Experts of a small language model: 12 layers.
Below are experts of layer 5 (counted from 0) of a mixture-of-experts language model. Rows are named router (the router's row for the expert), gate (a neuron's input weights, with its number), up (a neuron's input weights, with its number), down (a neuron's output weights, with its number) and show model dimensions 192-255. Each number is 500 + 50 x the weight over its row's rms, rounded and kept within 0 to 999. Numbers have three digits each.
Before each expert's rows: "raises" lists some tokens whose logits its average output raises strongly, later layers aside. This comes from a sample of Wikipedia text that the model never trained on.

# expert 6
raises: "[", "\n\n", "ly"
router:507454472497537517455417473523408479492497515545494502447530500494449490440405523521402453564650547476490454568485574493529529512473482540541583503404461525506496465587478452539519466418489529
gate0:446488450380554517595497593466530453484494534469531527521500455499484507518587520538453475462427544510467577519464465556501428551516481528466403475592506493460525519432428466557555559446560529
up0:485499513515498535531584535488613452420498417495521473566603513455511504548517448554470459522398481486553538445447470485471563402524507496444471550545523458574580465484537503604513463542530503
down0:556459532455540521487475505590526448522488425503489434496507579457550507462572501522502517445381530426485482505461498447539416555596454438541452502550568469559506578445459497546475455658540495
gate1:538441546538448512481570550482548449496570496535464524524580499481559503518499491510504539515446472491540579513452468515437540430564527393428431565544508503517424482448513585433498553524535496
up1:551413511514454646501542464532494531468556483488502566457534534505469469616460597558438529461556489522583401394482584516560552476468462549456508499484481503527487524461533502588481466488479531
down1:520516534568486439514476539471530489459466585489516452499451531554474520619508524464553563450588530509463448484541574432540596615514468436520601476452506554464579465533528410339498508422429474
gate2:419449481503512424476544465523552457488460466538565441501471515484532539519511447583629459563511582481455473471525403464497546452587446497553463466524509487454492513464488411588499568514516494
up2:485463451561490541565460506562589593603435520471414474511488511550569480550342488523523483556559619454426462455566519529476542521526526537506463447511462420516504507562472458547553467410520439
down2:514515467594464421486448541398566519495486560507399473467339484482500362480519479455539456508620506461466458492488465496470496501456487513498528519446520495533451434505550522526478492449492480
gate3:461470545469510418505592552473546553516576475550507480485594501520540518550497497501521487515399483399423560446555425587472467525475520454488426551616517478582573471434512447540517437564490502
up3:457487411428588547410403472445459510535569551510538475441431503491483485459580581476534469477459544553462469495544565540588492471484479521504521521402440418457480484508519551510463505454556501
down3:559471515476562526561466503484502482504444517467407461464506445483440504457447532526463421537479448505528476418513495498535511591478418503527514414448462506599373509477398485581491477470500378
gate4:553528606508551484487489546431499378548550507543537530479420489410519546563572500511562532487419479506482541460498411430523446524633550484522531445578512457580517498465577474516454534528519509
up4:502571560509435451487442455348484497535514579565507478490482527498556571567495463552469525556490507437591533457457545502480561515566495534508553384522455424537503478479526442467362525505516645
down4:484445509581499563497463523483458514505481522589540549441517556550560519441501582460503494501495512476371494474491472522442457539522340463575515396488535472533494548566530473514508524470464461
gate5:459431499582549489446457516423510460517505458512481529561628469419527530461503455556508632629547446500465582428506391582500481488488614427567403491514488489573517522570561529549524537498522540
up5:489540595474550513477532472494443496484475540605569488407461589558443505409581617520549460547525461533488527502503442482462523478520489495496537510514567542466458511492411470499536465456532502
down5:492470481454428550583528402494413395524536529470482495477553487495446515476498402510435532599471539481445585403467509541516458415406574618452551525533516480510459487494436520506514531544495459
gate6:481519592525602527444453448504554452429574511447519554544504523531539453451476497529571496481536519497501536440496470447487517612482508548479502440517555462570444540531499609446570486468507524
up6:515461510558498520649566566475579551601486432518563536450455533430448485462444472492586487555503482509473478492488407455395509559524396432425454480585460505516517622409489546461399633552515454
down6:514644509524492548445510474429477517534448495494474414476474503538538567482498449509411509497475424476455526515437504484488470494476482512430473556447432481604459500545457510544409452590586429
gate7:446533466567559454448513528521520585527486460531460475592528524501529460533521490498426534487486477526464535486505475494506388506480465461536438445547542523584540458501574531606489408548482557
up7:454530516566508423464476582493510519535504490560524499500553424470583491522481473421450505562496505516505508467474497518539522530595403512450579471570531503419514457564463552522467589597454521
down7:548450464527567415452458570558536484475413341494531470489470541493600460480606499513496437599571516608544488521587460550526534465484374463531566460503526525491523530480509482433481471517484528
gate8:505447563392468543459525446440541555499525482525568511509508511489513468503488493481472577519487444522459498519544474534571525500416520459514517497523506469405460488447504491477486521500519551
up8:507532587465506417461471503439413540485445518429437493607437504503499450514522533495413443550540645483480499436536475456480517514495509555453536433507493484458455428568536492570384475498488487
down8:523452504473422536417527563500498491420602488469544430582430515493465493615638382559564488490433568467465562503501535558447536495487454484453473485415561525515521487521544489507498472433525530
gate9:451477420465594407441596472506541445506499506573523503490521441468453480471515525517557501506512463536472427513475403508518486524528466446464459553442481387476457408455444481621497479379500515
up9:452512578429551501515494447517491493500532584505456519503494495495515402496581543475441459495465506446573530576428435469517604483479585557594565519523460592496479501558466555475481508500461479
down9:431553501501426500562565474601460522535506514470438479637453487505516462516560438523485449454570531499500550490600484627402399583472507418449553598431504636564584357535473552400538475521526460
gate10:516504501509562470480557532404395552549464525507581513528516534502417528533401521599519476516514502518599527490504494543515521484499459472531456456489550496495477490506485620589607462524496554
up10:559476454512550465520496500491450573531503505524564558503479477496549449527508528589433506505487515593418411570470507535531492463497538493545565462485489530485355564461518558516526459477478403
down10:487459371516575440516482545449429491480544553446473459488430529393504466501547511593607493532439434469535528506452507551436523469474487491538545511462545488495571449560463496504561498537441466
gate11:483517400634501545494492447464494475623464492553471479447570422417438515446551461454528492360538491525487484501511483567511569489546539519532547453458562592413425396461526484531526493450471391
up11:512565524526492511496433515534450434437452444472522533466513371450440561442623502491469541494432442481424540545510581495513594518513510595513527502464436505519553492535504450581560514465496539
down11:489530485563514489544556505541478559468476433557451483388537505453479553514469449538540497505448427506539510544492475457442550431489513480501546553436463536466428560511436489534525473499478470
gate12:555531470445425527475501509474436566509488499458515495441401431516460523538428499474473462476581531481501494551562576488607458525509399428445505452480530495500504481550471543514534446603535395
up12:424571459487510516555446448452537576407578397522510455512573456539416533462481566517522503451485531542536504482426524515497450561492530457351470541422501552451437482555439451468484470536554540
down12:545447554515540492421553408482486507450492461496524534475504545433479464513614554507482589552494523523463515568376518468407476473524555531481634505530426501403483499502460467467542553494451410
gate13:453454586354548492569502555538543516439432517460554520420495489512589423511467532450523594512474491455470476558412440534472500572575424535601549511525524506460505530578522520521501487536522520
up13:558506508473538430535469548456555470433521491452493550478536464509500545442560504522519545587501475401494522531387461490467573578572443498518555501591503423472529469505618579518459498491508500
down13:469474568573506467441479449438492548496519472490499551473539609556521484417521542497492531533447462501503401548500526467542451494549445416469484556530489468488456514552555560467540445464436513
gate14:538414518431523481454517470575403377464549447539472464494502504476448477519483500521524552531453527455467443521508424490466515518573484447475499427577544407440486590450653479501530456451543551
up14:547495565518524571519516494495476525590495457474566520495488566505550495452439513460485433440587503556549497623495484616416508498543477587435490539475450490506598472509461570503484409587510509
down14:465511574531447557563569525402487465516524439567460468466544500545526585460560481488392519476495476453618510493519581604459498418453614500493517512475431517434524532587405528412497462526560523
gate15:521545412506450442496455504478489464587525425527483543485430492548509471448455437525498476419519521550487453602498469511520514465511548577491572471443549514478465503555523483544461527518494473
up15:479517513385462456489462447438405450514486574564437473520610529488528494414560498467583513549580526441511466541473413497480482464516580430525487488445443538534486584528569482504530504498528482
down15:505559583492530398435497476414538490478444563494426502481499549556516514473543533460593521465515532469468438547544480465518464491488480493565489435522547502482456461570617477551469539501522478
gate16:496464452468518525490486502503482438578531540583533438377507565473520446555471479510448434483427513496585408426564500614483487532516516524492445514540472548497525479583511551499473461526519535
up16:440467508464442463441570480531503433537500500542509504490548541470407476475377475421443486475612504552573467547509566501591549462573495486504550537517561482417499463393513542555468484432504471
down16:457460534568514551444544533459388474534587393498556508520667513484426461481528497644459489520511493515550542404502511507508447598462546573583517525489496444473558476446585439518435462484543526
gate17:422474570483535452550522564417436463331446451456493456457562500535476470469518449581457457500404500550502525467503435509490532456521533534472497488541529545515540505408446546483492493498471452
up17:528503587483635462477534599417458488559532402461467497538494516469479515508481506488469482489444494536450535396593468550532525435430456510433551491505497460599521591524487510517493497501480447
down17:576489570446527484504554535507535476563487507484531463450496397472455608479550409455508483607496564490457470527482520413493459423507500556497409424523488465457468505495469470481572471530464496
gate18:609535469511527488532575483564537413570494505535481475593487452541551494550422521501441525505487432478429462500534489514437586384436543498500407442498476505552534473497405488556464506421495487
up18:538566483629571472485536611466492397489509494439365477460456506553516496495481515534554490487440473503466417505502500474473579425586429514506460512575542454539575559515558510476440474485557532
down18:409466491576595473462560477494409514530452486473545456473495423491447480434539503466445577589522622445552436446485478451506555505430576448474502475460512510547495534554455445496513529535509404
gate19:509536461469450500564391502499434502442501547496596365483466444571579570469552461517493498497605546529475476550532473541480553533530501481506499536471567512498424524408427530551603441407521598
up19:507452431534442537517569477506494560487467537397434424451441543531474534554485452514478399505438484497562461514489446462515622489479538571476534545462531430456502507568417405521638444493524548
down19:509509523432492505568588490501490506458570505574446437448565446545540559548541444553494519433497537497481490604459520599510519578474533550562410494541461537561473488457598438526556581522527428
gate20:488523457578559549564442459560551443546521548542465493519492458472551535458381513564520494495482408442456438527420485530522618490457483451489514513578563453429488559526460504555565528483529540
up20:514430491465498465516485464434532494499487443514453553493520548504402511417599557463464529425504543526604493556505501566527462454622504517447477459482488503530554459514545484508424508485504517
down20:526518526441448532525477417475503520472501488527459493587571548520461473542540527503557545592484488537524492491509489558527515539406494456499541464480535481485550388516424503483527526481476539
gate21:496563395512633517489446604560515498487408535503548492485534485467548446525614450538448499513371525484572552451636474520499459476523530580572480498550457449466494490573514547540591521473538554
up21:545408533536496532465570551519541425421524474556510460498635530526542488529499498524564531541357457464556538498526502503516519468527485455516376530558474503423537555453511460564485563492470513
down21:524389434500517510489460583568500472494487501500565541516568512518511499389497424510413449525501557499510553432599496501518524552575505426533422439543487453442537589545529431573470565509467586
gate22:562493471526532445557459539575540502465486388505590507451575578477530481531538483471429488529486518531490591455560429529366583468536470571482521569455524540584515492539431435530411467496504408
up22:449538633502555481498471505494507521446456518523476391475613573517555469563472430540479532485492511491480527504530433521441539552506531476490512647540482486539491526461549535523488540466504481
down22:458578475577615511566538526425423376491522485531524519556466533547576449461602449438526620453524529513489467392441515444401520447468478482599470474538449461484541488487537540491529495560464584
gate23:450445486480532464538511472521487471529432547537603554454484485522484467454478533519517505489477521556511528595476416598465516448588546639497519586436518524564513436521406476545567498449547537
up23:502541565447457479541653554446493485498458530508549558469548487451606504507600467564565569474340481445535546480457432454429514464507477452490437498550440513500482548517550509494416504553463539
down23:533513434438515504516517574545474457526435514455509488511491559441582535524468440505489546553432484514514444510548496480505447449510494487412462478553483478521481583514473516536462488524496535
gate24:535497496417521465458501500507453460607501529570443571512539490574561514574472615559444557500502432563514534443513543520488405488461615424473519567614545489488466543456426484498473477539503415
up24:509460436507558499495534430491442480412418550486451481572483549431536466469517527438433549538462486453533521483495373538437527492548530428596532483499520497521518578458478496442444511425510512
down24:455457528586503440437461550488557470496419559441400447505509416485453488483463464521593364479498493530569511498494471581515564523495548598457524463468462520547568513482513436455438462475399523
gate25:497448556528578525479568520496537507550529540540519501468581460530553520461390541521554467573464533472553445498548541566376526535556556551540522614491397436601585534466449508479530553471620489
up25:471428409550439438460468465487422494610419531511480563498436554543382495510461476525498448530622529528482452528541570460522532482613487554550586428499500514510553489510541581486570479438481478
down25:469377506435485521570434502457524537534617505466537504480515478486447436449588537534455517462554474512540544472564508552522504491609535535533501563453463439498512448525497490384513531506538484
gate26:548413365516432481547497496483552637529440587430576497487545503532485481462477522360509523469575565540426459501555508514521501470481508478439595505464459475491503391542592444447512515473479472
up26:539432514455532514445525510567506519451515615477530482508389424384510510419446407522543576602554502493483412562455427484412512478556548572523500535583486442467540490488480559605456479408468469
down26:492478492578490431437464412529475521597508473465559515491560441501597499544493553623505542400512488427505517396512412466534548569480511557538473463513478527646501437548524522411494469444493478
gate27:427488504592524440457399454491564467547345496504464481543601458526482505556447459442575544546530450527536542491494556491595475528513631527510465475394407469552453516559475470501547582528479490
up27:604589504441488442467499513500411536537475539485505478560554486500511463481469469506524518529534471541517532493451537517501464550496459491488523553491467459483475525513585564546562495504506470
down27:597519543463477498444423450499428507569495469532518455467518491419503469548514449485488468525538530545507504387508400587467541543540447501654507561482451575515424529536534570516578472478507544
gate28:673512481472503514463516530493528499387486541558468462488488555521558442465385484517468582527514536435576452526505409485436507472500478426551507442419478496568594474510510496462472428512532525
up28:571473510488524448535437460416555512415490665502527464424520529504640492516547501512588569510440421399551628601439478487411486404411557582536500509420529450541431597475412450528563538498544484
down28:493471497442477455471519530571452490453485490484622482514503583506446450559487473418502422479465592539424546465495536456469534463453488441410462500571526613549495512550493535585480480523463510
gate29:552465537438493508562479414501487525528509514531487504569458533497554573550453478617434504494536506556488520576512519563561477460568558559490463501542548485488402497502453556508472511579551516
up29:526491497454470530499487500488476521463413514528565485618486536550464508611436536476340473479535478522449553542498485507540444516497513493499517403525474560483411512442446484455494559478498428
down29:523540461418498492487424487485453451477543557428537499503455472541420495529480438449655531527476479532463494492446470413512469448503431518428493516516452429418489480475519592457607534489431514
gate30:535429386484452616580471489446529486540534555504485518453384488387448530528502467484470471546547586547528510542570536530479463470430381515509536475442508488494477495575428513499535550473554529
up30:429466487494565554569513526474512415542561432479441614496414462505408533496321548551474506427561579560489496494492505472488508424488473536505476406491502404509513407534474522484459480448500532
down30:524472560461457463562532493435571494483492531539371513490454460540492498535516427620591531590502537497427528508556578432559400539515465466520482518488462429516506482499488472464407480519454414
gate31:545397537532496484539472470452494556458566500409523435491517430489547508533537556465513471478585536494435457469543399501533468590486483517515469542484522498482502446498484421581540536407547570
up31:446517482496503442377506492500459438516518480482561445450550506547503424478519549530474416508508519562461526499448419593447519460519529385491451479532460445525551520519492498589441543506399475
down31:579512508447566498470504435452501457451563571590610432442583539526516525555430554582466590478492454494436536468567576509554536540498607547461516522540458494512469487449534437476454468537458552
gate32:390492593489558509472501517469559477456514484522519505524535561532496463499533454531461450414407476461504508416572418491419454559583537523597604681460529539562541546541456456537464492487491511
up32:483463575478520616516465501506439464321439491468539510442553458532514568508610577489526537482408539534527472461497556485553334504451503531475535530513509448562447530606461491434529479543514517
down32:540440474434497467547492395566559456476388495538514431485537467531524526544550491458562510519420501467460431544510538480540411543527570552479568463600500471494481489575509466546551518546397455
gate33:617475369548489438562424530469500555475418535444474537497395388518477397459484501491510514538589558472455422584491543540541544448428467534505525393476421424487482485564491495474436525525531476
up33:600484436520430490550411436554474564538504510519434522498360480477483520555419433483502462470602532498491546478548478480545575533481535533440590457373481529475546505506476489417587488495427535
down33:476440572395495536403500502567486435490494403482518500466604469510540483480509546556483467583459481522511481449485508533580414526574550472532475530564526501513487570409533499525473525458499532
gate34:508492568526523514442562558508497494417544566506548465485694601484576533503578573510456519457338464485541490463531489466503546456503508458508458538606594463557527565494509492520503465569504446
up34:460541481377492544509513470547660362485439490511511455535500520461517503520560381532471508487426463522500498505512545577468414580567552456491431463554446538364452521407562483534584539440543497
down34:548476511424500562468544440593497529514462488456547472538648419526547530466539324495467438464448569504415408515590573477557477546524474460506423432549464446454512544435496477515442444556561485
gate35:519493518511537477460527480532538517430519449461483532574567541489464493379485487550466419502421459609492522438546439525466465489621538572412486550448563465563473509577449454521433486516574556
up35:460493456504477469529486565466555512504510456490574498512482514460493501523492373469487460622516452483457491514603487549470519568478466428531498454520464555391559530471470610571499540520470500
down35:516534509461551520438561500503492490475505561515529497547536545484468595454587521508431461503527510439529546482517452522475527482620470411554474459537548572566560447480597415587402505501566477
gate36:484499441426543517445445497529561544536485587491559500498421511416561425499499518575513514499556512459465503616502527523498463447493474574530575533521556414396449548525634456507557499508540473
up36:453510614524519406465535533473472542520455446574486514473472546527509470490463514429486480524469564485465572397522453502545473528505420430533465455596475450555551514469511541495426501520372504
down36:497492547450431560486542516545462518465613426555571532501638528521447526496531474458460482413511425594575469430500520564531535659543511476500420425435452631504484479415454448466569494536536566
gate37:452546498588516503532462509495502506506448439482478500473484506530438470459465486537489488422581546407472498387470373478461489515450479487527518502427457468571462475552486528477502469551502429
up37:555481499572548425487387507594458511522527472451496529525592545548514497526489489442402516496549515480412493427486504481518407568541512582546478432458537477510472470533570523415486453495514477
down37:449497501489436476443543525559492473455616457529553525540560416542507562595569521563506497548543556496497482508521465476522450492437593373475371474517515537442467486504530514435460614403442509
gate38:534431471451530514541355494474518522451473464560437573565416408457431521521410529503537416392572545509513534534518462494634469485417440548451522434470458425527446462556386547464469503477473465
up38:536590451561550489536472556551514465416433402495544463419501474534510490546375508582415578481488513454472482516462512462501485435550533433558387520488463500612475547473562469486430511488524537
down38:599459516516604555473504631478551515495506548392556473530535529449506528453574445450426372469486456487525508506482436476522390509545514490470501611530598531439483442508521508559487479521492519
gate39:496454474514554515529576462508458504510534634446475509524433419536594590580417539513525526495493545511457517534511532510463555541514545505473545451559592461461508492588433649551561502442545459
up39:490499577461469555497419465525447578465577390612499539496450395589503534471512505464530507474561529444608583461527513510575465514519447519438487408505539562585426495574454444532513436544539480
down39:415498521410515491481574448501628499561462419470447527510490547478514417552497438517567527528461469604519527576514479487518523437541507440465579544522439472433577435530435494548481555524490464
gate40:489517451523522529574494609439547511466416457455499556479409536499524430477371445521480516409474455563489497496444498514481431517494504569559496518455482445497632439568441456491559469517491485
up40:560559545481525491502551497425506476538499528546433470505586540437482546488475443545542502559538493428506625471587492514460549501513548514435521504512536425546535571384475485490442530552439462
down40:464562520606574470477492467482473420485444503462542548514510388505525600463527413521480425487490496441468522498551490608504462570496440550451521527525515524598507481499535524509401487565523591
gate41:472472621453537448473433520492473472452501504520441470403567502493557447544574464546516527497437480556559554458528479529536466503422468535546479558491493545564523505460474538473519512525553556
up41:425490666419535625532513464490511494505485430540539499489466479502495539510567532562492497539453446538556488502503520519519432622466474501541555444540508542583529548427441495497424508511503553
down41:561552544515516468585471475518539485459473549503482405437453491538627456451520502375463380451527469561447453573487542476529477517563474573509574499437560481573481490450452521498430479566419459
gate42:457481510513573459451495472555576467515425483505587508482633483417515464472549437488535533433399501530576545528541413519469502501550477474490481516523450594475482426526490494482481552485509510
up42:537583488600523472498485590486536454503491534471445509495593535456613468553515481460489474511405471487480573453511435497414581536528508513484457529623485459472505623482617541503465548521503503
down42:500521494506512563570473572565515499553502515452459558549453543449579419455488431548400498490543543431533613361528468512462496417524478392498332530486513400519541619553536500552526511536535584
gate43:531482424462475430517457413575454481573484568569524463416396579435393490498474507492515487479430497505445411554502486469549521522444535566447647481459538456537528564525485496538601533546467554
up43:512558426514505461391515582528357465517397400566537374561517511478410561510483594462462522466488450513537461498453541448502470530446483524550424501518468452510508474464479475510490534533514519
down43:557472514587601430574463540517519501463493484531591481478434493488374532492482455461540497439470371485404474560409458437497481560534501547567533509528471500455516463445495465411545460473456457
gate44:499531424488465488588457519472497538494450480501432550439408480532416572573574412519498456449472506498467355500442509525512474511475481635484476444461454482466460444477526497471498452492512543
up44:462481481463474514584417456469478450605477545444473481507382528441481482616481603513525496564437575459516503439519533538510573479454421559511563537581504584482452506470478520468522500513504508
down44:535611439584537546493463463473555623515431537466503456563432521545432509517508488585514467485477511470497459471537537477506483473470485522532544603444435504456447484509460479487449566494597505
gate45:498399562484525386511478558460561459541517477444471487566414485439546480509493530533480541442487507560413543549579585550538550461400439560432531393588445502487564474587509566404510587515458511
up45:504482340444421526533487491553557403563495467546506498480543485513492408465425466406570517464551502485539545482470593519578487444446462534390492434487559548471420486524480516489642466453503592
down45:509495477521487506496486507598507537539470523464477481502496638488498399543465536438548548562493529423563499474517491481437474498500508465519535551463468544364387518447510531501537565512492554
gate46:486495601412527500452583513455507537587567438558488451477579506519512470495503463538518444463478473482496509558528492523485453494476475501572528532547528586463605494456470552474492473514411535
up46:565482545557513518511505545538495517529485495523575544463554445531537460465407501512394417420493609440406436459471490460563395485480375476555396505463432569516500488523464518528521467535518483
down46:431555524571445568613495517435489474514444519460500556470482468578505432533465521508464545529586535531460521548432500468435583515446433453505573461471488439385530509403449515585544561543529493
gate47:465498426459473462542498513530407428523519485495463583438548563551503438523486435467492475484552507565470546472532501466609442558478487579449558445504558512485478517535485496455504408518493520
up47:453583564520538504537478494511457554517522509539593417498487476540534489504514473514472507472436471541569465544557493464461520455482528546470499488458452477467534495400550525502554436553486527
down47:463513452530461457515503516603491523537451515438496535615512437461519452509518449547490493493513481459502448432519528557482480551408546531443447516469497418482470462457446470537429490507478463
gate48:416465498476486471561484488487496487413408515570543494443522518540476506406582586520460464448429542527532495508477573593500401487536538510520497525503538516547452532566503527453487432498429523
up48:535442444487501468587390457574501532570467494496462481507451534507418467415454533552505519496555560511417433499430524481512512493490488520423518475374428515520468490560384547475513477454558476
down48:476494502484486500524492489471529558488514526489494494531473563531475441481559523424544504498520505537455461535463482472397539523494483544437573502406374591445507417512455545415530512459517551
gate49:502451573581503454432485511473455556490614384457493587541480493492607521437471515537483496523421445541423501527547570546560434462582505555563590610486413526506557540499410605475435479481513497
up49:572574432482520469470469519535615516475495589487384488491405530517543487438520511489546441419533518451510566513598508473515476496493547594497511479483598565412596490478495526408541583528479504
down49:501511477554546601454503472484428517576496479482532534535518544498565482538505398548425531521415609430527518559463476538510489494479514531506497469484501508455474492592446546419543462554567470
gate50:574495384612499515542423438463480509490524492516545534495530515475476527469490438525501578499439502489505517481528447501555662604482500501514542377498540530469440456475526460510531520555492533
up50:507490510529620453530443478487540499585560598474512510443583453485470482542492509484544480468564483474494527446536538527438448488554498542493516467574472433477491540512545541435513444523532492
down50:578478497514417502532473482627516489408506579416506452529491580500529360475605443543530534507540455423530493469555454436491411515428481480495542455456652492470514472479485517570454485555377558
gate51:494557441477558420458484588561492494524469560462512520473554526399548501465481462511413501469502533501408539481661508520498532505548493504586512465551546561499546504468498510526560526509534448
up51:521583521525501478528553552508531437486521516491535545484591473497615530507505511533485495553359491428501544465564497519505495471564460384453496469617496391493560595423505481514497569594506462
down51:474509391516575497504515534584552489533438496456540484510461531458518447519497373522443424552450500525534483479563443568490394435513508485552529457520509476520555572503539519578520499584520527
gate52:513543396466533473494482504440512542475564467462520447462474519467578485512441436480525472481511478621475601531563501442501555532502514637436501489485453508511508494465412451507494457473501474
up52:387420443474523438545513513463550557511493496406522507554456566552470545393481515502466483382573553560419365539525604462540527515439551495484534543433456462398589417491578568516547450458507493
down52:421510548471569499572481483530501484471585427607513677454615419487501539588425533501524536511482455518539487518540438549558512567412437474540434540510546527511552539514597510606564525507489460
gate53:454509395607485573520408491473443482534473493524474460401512468486500455451551468465540538475468559480457411537456508488511476568428451587486470509467437549459494519550519504499495500387476497
up53:439492539513447450478576537451498529555529530499529520523489526464419562575508512483495493563567474544558559527519522492483600472525523490499504493493477548480483393399465525505531556507440482
down53:519562449542488521515522507469477520496519490477471530593591515390511483436419461553445476461494463450541578448488472611432466560478499492569465552544502511529500466444456529515392486527587558
gate54:455507451555488476483488547530552506562535416577427497455544472518567497526392482471409355455519476513438440571552476492537519458488519518476450499436477462495476502472562498557424481500532527
up54:476472520464609502535512510515457474510470426629454546439485432578515517573416519482489527520576542467435584469504547485604430465491546469438503495490504400560503580571462467514496479553484587
down54:548444443388547516526530458530441505594458534484506497473517429420541553487508431453483565520500508469560425498544522517572481515494399517450533485562508538561502464488441489495494515521488573
gate55:471540419493472522521466441447359527576444499431559542471520441576449490449524454495567441416442506507380531546508531530495500425498606461493589449525580463514484494526460493464579517476472527
up55:525606549491536512556499463467448430449552542486554487426587409489463524532491451437565466560461477538498617522444540551543489395486544420542509496472575453468496479385480467496506527500458564
down55:607530419554426555484494422645459515379543464387436608467565529439481590407417399525448464483514516564498585449545541512534525505622545529514451473456533529464540480445445404510430505578500453
gate56:488544538538568463443505595453476457455441527419460477542448489542507492518593524544446466482349464469529424474576395550366543529550498413598418489604501440542454573479535531497485497445527599
up56:426494466437441548451549473471454492532554518614492399485522482521504607566532417526537486531497506486546459588524565473486529621505524480589546517504552434388553520523494477543511469475461496
down56:408538554575483528503495438495517491593500467462488548499523500518552574511520479420452525538455449441518455492528476663433569578491580438547471505588500494543534474387510492524409508526499453
gate57:485556482573526546441497487447463400476456554488515490469501507430508512491559547497478527495496588460521546461536428500517518517556487485556444488499521504496466587416580508525455448552594469
up57:482480575465493519569522436550477398529520577407503546493598478528457476540407553532512573531503503555504488491498491537442408553544437506531459442454517431492497521537473574489590502524494473
down57:506472495469451510536498446403451534516479541492418498469543480456488568465454616515462420460558513541460526585478560521515486543502515506433535487501544506517481567529504506448457462513520507
gate58:465508607523607472464544470485387498485500516510530466491556485488479506472601440539549470437398543557684505515541479526432551504466480522426474618574484417537468499413528583511515497518561499
up58:523489374561466476452581530476546419481486524438443539569575499498559479530463428453464515431510517469510504490488497539439587533548510443512411522553501447435481560509694564532515495458495490
down58:507473455531513473517475525450547480515435480455473593467543532449530494504507435560446532477541530510567529498560469484443475473503495403632502554524497452418451551591564497497475497454508511
gate59:470484558537509489463509424501550522477580484545447461421499547412447565431529532494522480532439558415483551552594589555433536529551462495561537580514541534490466532546579411526504508497540562
up59:570541508486485530500529494480482514583564456466570441452524481461505433488585483518513463504494532487471531411513518502479488468501430443474540530516516486475544523493546476423532458512494502
down59:511479481521610549400460528574348481465517475456529523408501477433485448514430439549486388484432572575452555415508456483528522451479504508584515580477487471433448504503482589467602493512461510
gate60:441449519537522469446475471537576481507466481459442496504520417490529402513517504496561528406549523501475560469500521579479521450577542505524374556511438574474533568452542483491465533534503574
up60:422543475461515477506501510422533399437475565441484456516526432527561591488584486497480507552517454486471509540515420486470505474489465498496474452440460520479550534430385538400484505489549521
down60:500531539461545530542487494500504471429439442359481586549516560453514618497513556578505546499532383568538565413560465499516558536492576556458451561463509536479572501488357490399401470514458554
gate61:569476465442492486530510477469511523555434517481482530533456491535483474480411474532451500624540523494484423479643529528588592471481500504435536459555506392452510569500484401445484464486567555
up61:483452392442521541522427466518486478565401511447502519474439486436342472568454613510530444433477517531451502558539535471489582439464416574447361426535472427441472523497437530425599533432472418
down61:508598507545484452508479446394503553506486438361569571411506524492487434484499502521516493499474474425486503328468429524544506504469585532550446452539434515499541560424517545468441549532392457
gate62:553580541436480509494443579540509523507433391449571471459465472538518505494546474555514463535422538523478493474570523527453628589502394547512448510519470599568508429531475469551519514530535525
up62:477452495505510516552574449490406462565567472507536468437458486551410519408482460514517549471560436489461483542446532490566505490512486500575546563485563459466539492500524511515493512453480513
down62:464480601517528476483514441444417595563445490481581544497563461545458555488389536501528439460535551456568516492530517512561584528474493531552522465499524450509506488524517561435549491505429493
gate63:567448430563545519555526421499449486406436525457521517484541428476492494449441477413545491312466506465512551518536480505545524498507479476462509480444537457472446456551453503483526444507491535
up63:525441522507529429446523525425528561559482518474535466531529478513595403598561539462437555520467409492472401462505529472598501423496526461560475633530439552470481562428487477433462469451432433
down63:486503519438447544573528555481485468526543504487434521527526450447531520393486542454465560448586457514428466546432457483496521525468411543562456514438557499530521419437594431449474546422515522